From a checkpoint of a small mixture-of-experts model trained on Wikipedia.
Training: a variant of Adam for the experts, 4506 steps.
Below are experts of layer 5 (counted from 0) of a mixture-of-experts language model. Rows are named router (the router's row for the expert), down (a neuron's output weights, with its number) and show model dimensions 128-191. Each number is 500 + 50 x the weight over its row's rms, rounded and kept within 0 to 999. Numbers have three digits each.
After each expert's rows: a language model's description of what the expert responds to. This comes from a sample of Wikipedia text that the model never trained on.

# expert 30
router:581511433517611526452469484464499490550492472520556455499442478469607527459462593454445478410500520473592452448521436487527563573538556543580476408552555619597516578516452425475579498357463453
down0:380559504449491573474541552471468465456472511491565544480434407560408421513484598537491503527549397536537531503431311511460497466483532519399459459599497575569512534513494495583433505466414490
down1:485456456546431553571422446442508538447501457497569462441515509474553476447458462459549441473466472522388503474469487613508525597532576551527515514458430468443509552462571492495439528507530497
down2:566529435516450493527548506446483425458551476519434477536552558498578571534445525488503457502460405420548482479428573506441523461552464501478495464455602531460489524491499436508583470538577531
down3:461499522565527438420428432482497455411470496511426505403546429542513460410435494500518652583524442484504453494443550513452530337445407517506490469433487573440502479492556590531595496468444533
down4:498486502531524476510448518489489539536549503489573435563554610533497477495462466482532469448558558471511460509511466564491553570507569423511523458537512535383493477468446447529604489494460472
down5:471556431603492514523521470480511650511493529547575433423507501556403481588553447461522447574457570518476426539455564429397532513510465513578527435483522493474509467526547367541502493524535460
down6:497530521487458536525561499480557605560550460507462519600506535495533488405434563540478487580495489440510453612469468510528487464473503548413478428414439491483516595452478468456578437469505523
down7:430487464510563568539506524602521466598451515523445653497459480446479431443435565656533384537475477524497506496560574370465518413551478507502462460515514387504450472453539455449464515428427435
down8:417542549418512511544517471509472589559494599538461590507450499418495547568522518499489452549520532518392529385561508437503529474484548381529505571541526523445543457535553534538468479505507500
down9:612618433515478520579499488468461489535504537484542530488475439494527424500519442560578462551511572432527477470544466519561413442565470519529502580626515475578650486500595526584506483488533498
down10:553371476471464445530423569512524448483545542530555445389441561452446551549561495488511465485491443568541560561540552514557542616544544465466509425439500478516466441539517448496460523566528528
down11:400540517436501459477497564535448431574472502411581462566558478422400461467431580502514515483546481488497503545476463494607576609547486418523454435555516556517468441530456570462477497492461374
down12:440494497480538534511480559529537491577426510579487459530492451538467408559526558589466451463555486455461606483503559516487452486508443512428541479518456439488536491503557502610599503379532519
down13:491444544592490537516465382574371544507436555457590495428548479482547522527460562546438382487497507663482591472472500551404513505436518449502499501498500625539613502568513541355531418559526516
down14:486518466630465435461484491528558603500485493572594498510573486487589488458500497451464466587529465458476535518520536450419497467508555447592507547505503532531480516538403556524530523531523518
Description: Commas, and, or, & between list items and clauses, plus the word-internal piece if in uniform, qualify, semifinals.

# expert 16
router:568531385466579461513485515505472459560574458522487391514496489513482450501375576467418440417479437531479569393516508562565551489511466547490533501514529575577477594472475404434519541466543451
down0:581515434454515544631517574493449501546414443456544570442489423403523484511490483451453459459449503412646524429528526511470482481427521487531534480449499456500518431501556508502465484500393513
down1:514565531553507511427463482571504584545495444571445592571452580501443430500525431525536519533505527484482472464373498491518531409538428444520443429455472506471427531492504416532428476558553501
down2:583518481625395444593561456536501533504383396536493444463607475549479490496497537480488483496535491408532479526449479550451506474501503482575532590523484486439443510409558497590338391481469519
down3:609583591482481544492452546508454464535515494458464652467583454573478467597460500456529481493488474504527412487532443469465481533536470423454448526477542468458505545472540508500499449534521469
down4:535499452509450504521471438504443641459549573477496520436491488434585591417504488467468522483560479459464494453501490529528500519551531526552504526466438491475538449480523598550475490473440492
down5:555531542455447489527448557465497405478596590516400617490528491542551499562521574505448506469533406552508450571449455507514529473427455474458461528442509509518457452560522395509557554580524460
down6:511504610478480508564588482414575549384557500509500490509583425484434452513507550516432549549459553479566499496556509444558407541460532441465435487559520549494480504517421411660439481533498561
down7:558547519485464477554531546475492478510513503494454556506536405552588490553540503485448449488510476567543442427488482515544604547417415514427494494430542512576428469528577473530601566436501523
down8:482436504475482364468478472497470506540490599542463429527477470491481473490516413482409521516553551443511464469491610542545441484479444416499576404496510530524558451476388521475529477523534544
down9:507483509486513533514553432613544571538464554508548390455499502593563470512441588450463460473486511459538423495496409509460543521432405541500478430418436516470499491572565448426496517518530526
down10:535461535572512509478464571547453462466519469459505482394582436551589563567510413480453484480452433557537515498404554515536471469413507530507437437557446444482539446516523569567517451497426474
down11:527502510507512526484530501576546511427490537493564516498534466483500542480414574562494518515462554474631516412518491441554482502425375564610535463477533504466401478528551529471556533586416395
down12:541567600562563488465514492482514475447475401449422531534558426467405445540525502573531492507471412473559490516468517546563449499543439485554447487400451573459446491535471484411471465515499515
down13:518521448476512453433606510556405447550475468529464498554535434519499491460505401510545466455512636502535544509473504542523513492510468467560423532461489492595502533571450578552506506472521446
down14:467559531525605530609506564561471527444458446501544578472490570412572483461526505480584542487515533546509463545487457506440503479571438595449478478451505498399509438577458474522584438445430481
Description: Single capital letters or short capital clusters (M, B, H, W, L, Bl) starting proper names, often in tables, e.g. Mutchnick, Bochum.

# expert 57
router:530576524477512537477497510484536434474583446494549395468454491535586533504542485479470416445499424558524448413536497501541558612521545560487448458489471457521502599466445400470536515489523427
down0:539461522448467491476466602510541567531568459550464443453493502524577526485457495512498507393465460450480542504552497504553535506453467415509438546527509477520418547450531567552565470463387602
down1:484476512518510414452523405453466453489429485473536514521490493567488557462550513554463517545411384505522530503499519511398489574455379505564541414578440541551477426534493365341491450636473437
down2:437504499452497482483445497559474408539429484493462433489533468491439438472438513477483515571484495527559496478456495573551564405532481465433515474520479481508579467551429571466462496511553426
down3:509557489403405490469527495506541556465488531698505540543459520502550533481532371391520499368550366479514506489475477597484593481456477573580466466428557564511540484554529527506466492537481539
down4:537436576499527600549516437512522517436508504465515499489574484553587510447465492396525523533490577566470517470481451420476557544527515527451463578540518429474551488467469495557469460475593518
down5:515591517487489512576497498504548469426511485526524463565449515508442400547385515435506548505498490505434559448480493577543486518528500422413454550527514501534483514468544496548457468562529412
down6:480542540428522444506432496493498506443512547477574499474546436541552488508491580483541626487466414362534462529600495408547455479526476553459560591422524465521453536480430589614388480556601486
down7:476506527539495422522590567501548538489456486388446516410601508524513613489550518535538604516502550548523384542503534456471455501557488417472528506457489422441449595626476614505578523551534600
down8:486523501486544556557534396511533505487492457499473522565499556491440498478461477517515395557541527493459492515513500492446461555543468513456445577441466461406411475564453506514567611522489463
down9:526499472487523518458543504548505409548496485570443443578446538457530394429510534443531488564467533519563532539491407475534439500495537543503542570453539464463514504470511434463496497554516507
down10:486550564566475460465514480571367522601425487549518500469479526538493572409553477517441508514531419527480559463513529522532504533485489526541513517465541478525599472477562440526422538493389511
down11:482552483526457511494425542566480614551520611514463405442497514436528535422541454445477517550487452515573473443539457495512503510478467571409445479478451398509400554523520563536576527522460522
down12:455554459413564488477448494473530546515493508429471567503487495423560543432458495542448570561516471454545498499506527542493580591465532513558463447494435536479431458505570556531519485534489508
down13:579499473459511537466400470620482491412502510501483532564557538538455452526428473500581417476443539446422557574501563493508503595504504604587471634594465544486485475468449520466443462477501453
down14:476524454458405464517452478489564402473549446516496514444457460404511487536576480532476472409559450467559488525460534524452481476557467448454454438552523445435438468562504429454434489494493383
Description: Word-final noun suffixes like -s, -ies, -ations, -ists, -ities, plus closing quotes, slashes and brackets, typically before of or a comma.

# expert 5
router:555522419516533480458467483434450466562491480539526462544471519462571403491409614416400468429447471480474504453556501528550550509535509562535485471505553490562503566542444374442578517550540463
down0:493570473433466487387526491595526557522585469438494569474555529416573575497447489530496459488504512549442556485490499541484599517485584446528536497461513467424563475370566419526500429540546455
down1:533481502524471538553523554563463503508542525515457548480452513486417510443598486443510599556550466513524490449515425434492492503554498472572562501468508447508527570424468530468574462473394415
down2:544491619409543484549439459442459490550489544444450521513466499432436459503545496435547514627492429497443432528500541508523461503483559536486496527481489560529456570559512609557485527533440532
down3:539577462442488411472461552532497530559388511372494434476457524483452438436504453450474516489576515418435429435443569441459473478572471514490506509515572547557572463493502506557429506497470517
down4:504555463535487515481642476470493491539477508492429542635494467533611555514558503479497458443538492514532492463551503485445542481462469520473506534486487509431449493452495446606500501468466499
down5:455539519520596600497425500530506427445519485515583568606545569515499418579348483482460489559497470514432530439468479429570468476514513524492530551491500535407450494453501494432498524497582566
down6:518491490495580547550518487473538503500521465507431495513465454500448421456403568458545424493571533425524447461514521549448511537485462506530458504484489416481575555541488512563554491457472532
down7:556534481467439562510472491442501433509453507523423420449482562514473416450473524450480461505630526454459484470572486490442471489382499521548499588566481510417435511495465567513505491458477388
down8:528524470603500527475365468415448528565465451507479522451516513462630455507470518447472577516620505586450433499530499545416403447465578505500427475454475540481390523517495465536485495479409500
down9:500530440540536476538599455530422482511475542447544448501506536565545433528435438520510473572467525491497517528541495514524545529369505470527512512513556429550473461512544499438487634545592573
down10:461495538527524458521419574506504480483501498466530499532524455487508519605489530587513560545545514483567598399476465487513578565507492534470548551477575455561495509462492524507456438616495434
down11:514529509535508426495509523529522505581511548526437574409462552557434440534533559498489477439493479435510470434488486550411577496598560519515500558514583378540460458477419514490449483516550431
down12:483502499488483478449491539475560454477606399552538475503486535526515514417575486407535456537499450498557495439593456544513489524427447517430439511428491519424477491559441381423540552493484447
down13:511564481471505494516533489534477539556414497413496500450529460440489473510418537433431500475515556430405438476524495489531482470503560479597504528500549451534592400431535478493518459388489473
down14:493435505432467486418431475481447534525424596475562494389567505492506467436466502445588668535443374549585455509501492476509510572554451510541466466447637408545435555516481549452542448445553487
Description: Word-initial consonant pieces starting words, mostly B, b, N, f, l, and often after a line break, as in Background, British, launched, small.

# expert 19
router:594530507523546502503518485561526427515487532577576451511421513475575528587500585389468444503533532489583515390537522525553552514455591551440464467452561568491470559466466448492543534494410461
down0:471519453549525439485447442499535535542635548545465476443425528535442519531429555588540519510523475445483425514500477574518485439600388505572500468444521494548577551433469452362513594489494470
down1:538472401558376481503514567500505431400450471558479483448523492428575509515607522529430487561336471447439510604453454466567494490537490436526451569543556501475528521500475653584464486403420458
down2:546523517379459538414447603509535484508502546579488476555552631461470487496430467542535502523532502461539455530470558429462491413485534552376561474550432535553457451494520472534483421554530452
down3:403499494484497567483489495452558466538453489558505445421477399530454565513501491466442513473482443479454514480497505471595539470512409514521563521523554437557584589482525468458491459461514557
down4:492584419588557489533540528600432525444524452440512534557516501544431552501512478566572536560506547517568509539433425406475347502506548514560485561497509493503467501531469519490427510502547482
down5:505538548434430467478415509500522529422605535477512542525579594492497541537459594554464461500496524610537455457472417508488445500534470436520439500403413469421509446502421474469528575518501544
down6:483575465559540532460470502456609483487474525626536558480515518526454493511539491559509460513396565496559518543482466428423466462513570438535454438504566463484616601568499531514512470553485504
down7:533530487393461477602506488466484471536387463479567539557407475430501543604538396463500405494552502483506629582575366543529482439508416511545546478549349510438528509462487427589500479512447514
down8:491467567467439487406536541490387584502513450448530493544488508440459534492477476388506531461582412552468438519592478445439550498472477542495558510495538551469551510433427543472503491517444543
down9:435514572623554565471450506423493408531557482574582488501608519491487574485521382598406540538532465553491558494471518493483532489509525514585514503547564509590604470537514496533446499579488418
down10:532577470448458519506527464544529533434563460539480413471492529567533489437485512479468458500448556487575486518563376534505476495521491595438514520517507573537430550565526465578574497409445547
down11:481553502456466435515486514491472591493487541450456507488523571541537471545486539578483438433458523467368502511434450475345485494521503564508685497548506536404513493523466556486535558380517524
down12:473533520407558554459440476461509512474525513495425456530539454590441508500581483453534529512471486502459521441480411527446534506622583534532452536563459487479463470544539505487321415457541509
down13:497505494554545522470515523573481434516440446495517555521439495565474457461486402538464517550481567504500516433484619524496526536498549483572452521514431516482431434513524465527415453449497507
down14:509452533466533509510459584465510502465481586492436392492420458404492570495518548454516568559458592493471520490543525517505480546463482600543405522457481522471413572490458494495448471462484547
Description: Second word piece after an initial consonant, such as et in petroleum and petitions, ock in Hockey, ap, orn.

# expert 36
router:503523419479513501493511480549523407505531466517542444512495497526526452548483553481471424421527437536590495454511448480543601531557563596450505407503449542510478539508473371459502476471521514
down0:532525458421449529481549580386454521576516473566533530571486501548537545477508543460515528459490575518516466555511405542474486489508508539530487492538500488579484459536506480492539529527531554
down1:417531443553468558487486509539493437551520474376527500504604641531449590459555422446447607520503453435490431436427434504498507443502564437483456499504575564540492513480514438559413425563498597
down2:440446538493559430503448543407483497472526414476422420539506570466516523507561462404503473496432490529500506607557480512468558463561391437526469438418461517573525496576442467472550559493463380
down3:534405525470539517501528511519534513518442519564509458518469526472481506526538517488537491583476571478482522615549566441522468447467496525510513517534527493534576504531489536490552399422503416
down4:552480504435476500467504551530597572468488551430502522494468400383519555534541421485478504551596446509541481503525504341461501522440614459401499504489488417448535474508475515560411513418563546
down5:553568483515411580496416441573496548545588542478509548491463525486579494486518480553426382508423543434574551449531521489521542536492517516442513506529455467482561430517466564515562533570473547
down6:508481492404476604465537472464555543528445465580573513555539510512486553453562506397427508469421437553509507478449599392522472632484409569471513533499544428537442501500504559531557530469487461
down7:501518435480479541476440493470535495450525408431557545517517513453535507510545447543488429536477516501447496577543392542594506546504472552550416465463482483454483557467491415469544438455470519
down8:483463566565499538417567399443592570524500547532473460522461405553526485472498471509413540415475603576600491474499506513445455565476580429468549541538477440458526500476605435490592458537481591
down9:469513452591363430516520619566484502516529498491494537514435461488468448512495613516446387523489573463516386454443488471461441514449446509625485577542444484530516476455484472565356506542448452
down10:438531481478492458536576573490477494454420492456505503468492474526506470392467517543604509463533464511510444372466593559498480519603543468491483486493469424432556493621466547458573492515463477
down11:481424436487471508498500594581499482479485449437527558544446458559522456549499538435476529453482504604448559428462476466506459507465515509523559428460541586505466380501515519426485456485512520
down12:560480547576476486517444524552559485478484565488456506541486491512514538524533583439549455481522499467514445466495495462525478569505426457531404562539527550478524586521571467503538579542469371
down13:582499545544577427545439507504585572497595509498451519486509559497528414452481354525461551544587395512555480547447455538420521442544532474489415472536463520386415550547497480545518489412585559
down14:550429497446444488395528451617494491420501584497551579543581449548484470525493515416587486536460459629499489556431487495581479528511479452497488341446546523486541509549465490571474439391521473
Description: Closing pieces of common English words and stems before -ing or -s, such as F-ight, forear-m, ro-om, w-ind, end, back.

# expert 62
router:564498428526595541513448525524476472477476468513564419533501512474528400501452649436472423465478483479465580401535453534480574588541537578445566476472454563520569561514429507471531542444512505
down0:446509445487479497527508484516437508450477488491507518494480430526567458547561461458620451494450493480467586475497511535445538517537533519560489535381514421539438521561521536499515546430488529
down1:540559517483552466412466421476419530504492525508558488514447555487445508411505495463506524517531574604510497441528479451519507529543537486562495530505462433554582479594544535549595393444529509
down2:448535505538485579519536517548483465448523560388520427485545505506370506537496479509471484473393457581410537452456583470485569481518458524588458549431429527503408442614558463427545500485508513
down3:355507440542518552495495469445500446510477545476485482467474447497475506539520548549468467442478506549553490541534461453407423397510451599486475499522442487425522552519492540600546433495510486
down4:531594428637515424523458505492483433437451523529490538614477512478450449527487538483574551507553455518498577517521478460445479534477538602591515465475458397521455513457546538454541569512569496
down5:395518544500512539407488534457515564557458469487529415503494506438457486496441541509493533553443487610583463595516450543410557412549497513505488462504496411536545478506559452450508486443508459
down6:589527533485415502455544440438522507429535607446474519541465464497538523522504561575440510538471536465462504482562459526505475425539479417495475502524466476614442438560506497528476565478519514
down7:397536516488555568563563458563527392482468469582562486637407464431475543558543498447538517596492494483560557510545519551447450470574465465604451457542502501474469487501544550557517470490478491
down8:505530503531472460519510597442551541455537597531502528496554471501460520471402428473451439567468538522572504481494456465465463540502502493545449456577475414499496499464438418519396470451448494
down9:587569492624476513523518546543453550563457509542551506490574629470471506501446419526559553540484563584565485562438490484418481532538551491507473495445502579521526497352481527465480505481475560
down10:427441483488428603530507507512513466527433462465508539506487536547421550555582557590467529501531528563366497517391468469530494462546441527489512534471483497576555581478401492423427432522425476
down11:490595438554394537567561561544564551418555547519559530501525453491502430341597469601569527530520450466538455470438424422511463452413532485567553491525435493498528471634563558582448455469517465
down12:500504545457539548459495483541477472470401454511536585460493495516553467421590435578575501482455519453472546477465445497599520452510467534534556488512550511485489455533518470568591472478531504
down13:536493465458539417478466540547483477528493430521493505465529550466458601559472478452556468550566444538479534548492569494444481512543482456494540543540570443443517537522450602466566497482419521
down14:503531551509466538538497454513546536474538515500436477408485519529485378523507549518594496457487414414536436421532486441393435460513513499552447539470428410442510562477468514457440383505489457
Description: Prepositions, conjunctions and verb particles in narrative prose, such as as, to, under, through, over, such, as much.

# expert 53
router:548545444501489524542444505541473463528516469465582347518507464516537533506447553466388476402607455535523443405447509491517531578532532535488511439506511570521458536454483449504521526429574458
down0:444488539536443504491580517494541444401470513386595480499486457588494487521463526503500537438426465410449556500455467563412560505499531645465392552463386462487520457478464540514447392539497555
down1:435518534458455516414497540532474407441569468529527487509505518517495568538465546456415543514521473441466543526604471452562508547533510477536532499508525490448486428545487547559399554468561400
down2:508509570540439521561516486468595537508584526564521482545445485439554478474405377490510482519497547438447579560510514466436534570549577473502444419465518513482467505580443560460440528517507485
down3:549465577488510455521413406543554416448503481565470510429511485592501511546431522534357529473538499468491468458408439540560516490456463496485456517556552484544542499502562411511539443472496444
down4:531590453390489501540480620472526477435526483472491562499572615471518518617454475452481445491476419443529542514467506537468530538446443489432473465507504478532464557511502554544522510440558443
down5:478473506473541585553501508504528439567546549465445412561662478513537455523407522572521546449465452527515615453586526517514505566444460501427544428537585497449520493593465547451468482523528503
down6:435549510539499465475535492532526473464522483474464553458528554453561518439461509429492484466458490487460533540453548464476565550490392394468398564472497417511511445598482571485508563453642370
down7:495562452498465461452532387540559491456427586454524582414541452498596606447519487486432508453597500428473527401417449514597426637445420604614567472539531488606464548539508497506427510459455508
down8:458511444442456527504519435605508431457508455465455524453471491540401463606533512482531496515428428516560576445597462426427538502486476467480461528494478516518483462541543496518452454519495540
down9:509431445486532545578431508557460520523501481438496479577571619529546504565569499526435609450568543524467606601577516478541467618503513459559507413510596488517470489489503463515515524574435535
down10:557426520408427641481491416436506447543428586578542500495491443573513550488503476372550417564526387502522488434609445503490445508532530540567529548491524552462505539471558532590413473408504506
down11:482473504534478467484507499451485529470462440611500538559466480533546534564511560441426476570553512484502549397497423521590496626549446521511496518496471510456554517545548472469492502538512573
down12:432476513566580522551519576520504569511519477414534460507474501517589503366506530630544486600461531428525483455477505579472541570548524507646459447499509471525477495627517504560574535505531568
down13:530495452514540588577515511433480553514516562554417496484521530485477546578495575542539488456499534450447440492401485421491481563400429433512530509419482542489476435604556452493535464554499434
down14:447514445475532572523508516459427491531465499519566383546514559472545550556482485542521520465509445523464481377520431415554540411478546561453493493473425429474598457574461432496490501498534336
Description: Common adjectives like new, high, local, former, and adjective or participle endings -ing, -able, -ed, as in Low-growing, fishing, white.

# expert 23
router:525495455533541527497456509521523394520576533505581427543455518542548458483487553493453507420477477481579487474569393481550573553508526529520491439464540533505511611360505449464552428472426446
down0:446589526453523467567571440491517505489410550587527514517450585446484504473473462464523531452483497382621549470523560449545492482497517518508526480539499558529500468528487410475466565449539557
down1:475518530553527451424515486525557632460500488546450515471455518430585508453558462482470574502536553431503445403430446530487482501471457509450588459496516509468495483452587546474496582424465529
down2:549461482447494469385571530407550519442396469547537539485482454450471513452421441486532498501540509470537542410464502531460492509452409496553523457460509599589591509569517603396471488452516489
down3:505547483542549504496435585499485505595468497578522414483495528450533422512509501562579470602443422589446562573478520465469523499413540496440497505527552485481519585426568463526493599417528570
down4:475584462532407512461571408471501465412492441551559435557470509505504525583400514659490564449468456595504556467454505602466501580488473579513563493460491577538505461501485487483556439446480400
down5:505520535558523563484463468526538474475514486481520469552476533479491503494527545522435553488492462600593464466425441453492514475496516502563520594584450499471476598430593445492515430493430500
down6:487474615410552461466552531440543471516449543522468511426508559596539469446455537489581416453545572532477555420491503487440438458513553453456401589559535541486441463463537496555508485516459532
down7:577599489532466444562424514488435526563492454478532557433482476539636572570357509455475505532543482415507510479481498471404502502419556490600522525487549498482613510390535451519567452537538511
down8:533457530493523529579554551458485532550469442475511409378552480498504548565469480561536464498501561510442552503544541465483481423597456561487463543464541499542509476497456559426480456525529561
down9:555496443510453583556449479471534465501521483537552342446532381500540561504447483460526611566492589485378434562432573464526502509583510482530464551451509339518502545533594456492468571495479457
down10:429499544527566525497473525457558474551471520496514603462566426479536567535543515510539486564441494426572521452460429524476562488467387525557480543563667490470447482525422470398520478541577401
down11:633401549525483446448500457450504474452470564434473507522538541470596507515426475525440495518564596544405563533537503520424515547563523540480419420483479538471419361503568541487546489406473475
down12:546502483433530466495508552432527506503585486408426479451465426474471517524501503525474557489551534455424507585468545553522492476498501528444460591416466615517501545525612407463481543510458526
down13:437509473553513494455454548446490485445541600527476405442534533501514443516455437504375455446493442462439430448577422461456456513451487438465594455514533595437509548519552409462592495457439515
down14:514515452479519477527555519514584557494415498423416555492499539446566514459531437504511509522425514503554473534472511456470510405519531580549418590543527543488559494456388455555495442535502545
Description: Unit and symbol tokens in infoboxes and coordinates, such as ft, km, m, slashes in Team / Apps, the p of https, degree signs.

# expert 35
router:502457509467573482486394491464480468471583464532532430483416474524571453542524550442456424419524488518513489447556484501538577499507522560490500458491536484527509568497433465431553552456478457
down0:482450480541521508505425562542424568524389468520497485472410491524423415428484438523450482453420534508441495545417513524483561519546558526498485443467466482500565453507536561544465463458478490
down1:444537540537442488354478473552395480531552476417525498490538440474465532445450516600545580463481455532597404497454431535595507541484517518488466429420520506532485509522371530564547533498566531
down2:523415417467469529521495627444476504507491547530451525475571517558567489417510414439411438499437514461518502409544511520579570519498550496491521482468583435523538500571506507484394452569448471
down3:512523505479474431474510534479515533560518450552504548499517518429661493525457417438535508525590457539465472466561450486477507502506432435512512460472494426447558435489488580534449533415485505
down4:599485538531443514501478465539593446514535496540516485450475512529444435587504501461503564493554504446467458627492496526490586540512415446500561541453550460473540361405482506414472510530581535
down5:444474498500482567515386513481531503417518454444463491509469487504569539540516547540490530467469504541511549532455398403403456484456509499563498580539516434500493413487467611483516580422430576
down6:501477479564488478525479509485537521439452556509450636490457547505559581442483515501444460458516539513463506488429449563468472445422476490493544495461512554450470405438524444468504543514484513
down7:557448525432530483549525535551521553437533507593529502466476539464540433448532421408544447540508526559518558413516652394442573479575534560406577453421476477466482472575458535603487462448503526
down8:450522561459548476506494490521561481429538418463521490493514458443480519552579344558500604430487468490506442477543572427461455470523541543539529598457513517519488480463614596502533523494500472
down9:385446490601476547543512540486516538511501591425494524566434392407483412504575466620518525550493464410494499572463444579474480509537428486557462429503589566483510445592465517525518490461472564
down10:551436493477510499488576555503453554519512565446482520550497603477479520524424489562429498543589524527488468501449482539461469517471437496526386500540517472463471532486515558558465482520524590
down11:441495471504486431458492497554457491530445523463524452450432510423528467510511448472394477450484382470495506582496525517542519534485537435473533496557459470385483387497403576542426476495496548
down12:434552544444627569567420576471487502439535404516480490518501520403610475501575481402498568431554445563583479560524544500515562480462536542453429488511524454504539519453403592501576474494479511
down13:383528445512494533543453487468557563550518574509555537578572424485565534459486464527488508559473544467543492475508519589438480555448455494540461487508458483460504495553561486503518495462473441
down14:477477532523494493485436506481460503446552617398606511523445466500395569481451523447513538529408437583478591524587478420461535523581584495558492493564511497542516473525525495469447466485425495
Description: Sentence punctuation, opening parentheses, commas, and, or, closing quotes, plus word starts Ind, ind, Austral as in industrial, Australian.

# expert 48
router:548499417552528432513546493528461472522498479555543439463448506542506468489514535501447426416485541485484475433550530507579537531514449549485484474497474563527494616476430379429533525524527461
down0:494571495477421530525511516498520508544520542580579476490438507495614626559553446450397496558483480538481538557484551490554456441564625594477450522557501489544557501548517528469452481447554487
down1:557536508532570524518542560477508437584451590562536451595434484460435452528440453518442508471473539517498508559543479563506414524460471535479421466418472527528464496514379550531555561543535540
down2:469534585502381459441526501422571514519609513550507546506513539461485564535476459473525536544426481451492553524453456584500488463408461502492441526545540474430479479451499437429464471435530499
down3:522524379479472581508484491498497471587446474621514534536523466475539491555599544532495554484391502453532487529423451492478443582465483533537502535546508482549502512523563471541515528504534455
down4:506525513547398561541609517495443475557530481524498474487558521406565571477528405513450571551503493508472453425479543513514553491524561470479500499481537538460534501407515558490501495522445529
down5:425424474547463547544490499503564480522528475435529556544572582560542506464525449458564456497460506498502563536515532558451412465526503411494483521477578444465546438446418373514425442418543428
down6:519494438572553503488514496389446463410453503496395528466531500534411459522543520524431471454553533593559432431490564575512427568446440471530595471507524487600488551452501511546476513522441466
down7:569462501533552567472530535436518391500490468438536532510549480639434465452469449494473515516534506559562530412514473507392604503470507484433540545480524494535477495492517496489522492528558430
down8:501492467514633585467514417520569441518449456432463582477401513449540554572498566530576483483517533480549568486485585462566523536546527505582535613506528385547520468542619574492463501504539381
down9:461445468556416535457501518550517464545498555488516557492482448470506489500495327513487464621578501475529464503462477522552463478550427560623478475403468505525489455465446402409492512557529511
down10:491481545489487539512488519550469458638464458476397536526594541501475527502477463416552491545522546546541480604511388560508541525463457566583526547508554517474537519477447415520532497548485423
down11:514483502418568492429505486440492460447579477486429483595470544513559476569433566468508531442576506473652522397480486551530491505379492545463373566577470549437527508474449571535485387528450596
down12:492609500463456532492484493573506541493524484547453476534504377486397445465459508552466501481502511570443500404512502489535544614503533450440517398496430544547465507486505513475483395484444538
down13:433554497457511418392525552487451559381472522417506484558436476468538403428467461494455495594408504508480488505439459533504480469554456516525436523535434466541516407474524511502494510517553439
down14:465502520515519530459444485477576523408537484499549389519536501495547504408529447533501494500547556501538538504544399544550461532540447403611519558504429485567503446549423461456519524471462451
Description: Opening capital or lowercase letter pieces of names and words, such as M in Madrid, S in South, Al, Gr, emb.

# expert 40
router:558503470439594463500496562544490489480552491526536453482490477495562432513457560437426468444466491496524479474533493479528590497557581532464559481452456487531547548430460478437505579427493475
down0:456541472512467500452476578576480495513474556545400463441548550570583498514523503482579589475523532561542501561471505528491538528548449511567463518559520492487525407616533633536497471380496428
down1:570485463548499477437440480528460493485502454454472456461471493613497431546520642433444427495499520498465514434578485441478541628450481476563495507539453478456512502531475425507586566525494447
down2:493472418525440516489452477574502477473557477485609460470440529555515524517471656524498510468611574418466499478439434634532477477580454500513482465548497550541378529546495525604487536575551423
down3:448596448511637443526432553497526539529469578471436486472521516512475494491555529512413612496473477448554391490565542424460468497566460458540513516433488544428466441466569480553534373485468447
down4:461496507551551400552488477498491443502532581478480480543482588497580529445586486460511629476472448514491403482494485447566531522541466466550532563469501597449514492572570552504532475555416423
down5:472550578500614534521510593505445563487428551453518503524538537495560483501478475481522531483493529478471511575483524446539574471484433466492427497522511495482439389470571562558550553465457516
down6:594498482522653463476379488482630527475513489421441535520484468463556543477469406481399494472502539483504549623473500449485526405537504489536465458414496565540536485530521617569372473593494398
down7:496442403551551454472486435490405517588547457558395552519545475563538431436477568493493486389462596495499531490538519464421604491489562444492522563529365544524499468521538537498430627528566572
down8:448358537504624601495450447480471561504505456553547473488460489502482619504418507479529522469502593499441542576543464440506537533443524515481447563574538555478514498587635519403576465499523604
down9:653419491574504515517490531458518516543570589507505503594450581404531526380386497532555477472531465435488467507423467489491526423567554465595558468528428465476462535480446551436418502489514478
down10:455539489510510536486558520535612468451502548480527506488539585502479357514472506448549448575506470481522578578420476518506564475504613374492431504411449512498483557519488615548505447501591421
down11:448487417468565497485511553448509595460565466451456547505471553511509513440465462559434502516487571575522407558457465482514452395459555527482445457480521508521610410440526537533450519531485504
down12:531440323562541505545396545468492585524531421480406520454489589538577515486378534458565403454486491579509525533532523566456513467438402575531412566503437522498464496613477538426479484496381560
down13:491544526480459558511455533508483521514468570480423481471597511533414505549479496475496599463573499430524453495459605573525454526527501432497517525405490417517498473480545568557438565484472428
down14:550553480452569494536452444479504412521519455476496516489570497520463487570474447458598485524472480576491510653557517467541517477435564484536541490470465550453503380529547647574433455496431455
Description: Periods, line breaks and commas closing clauses in narrative prose, plus conjunctions such as but, until, while, and.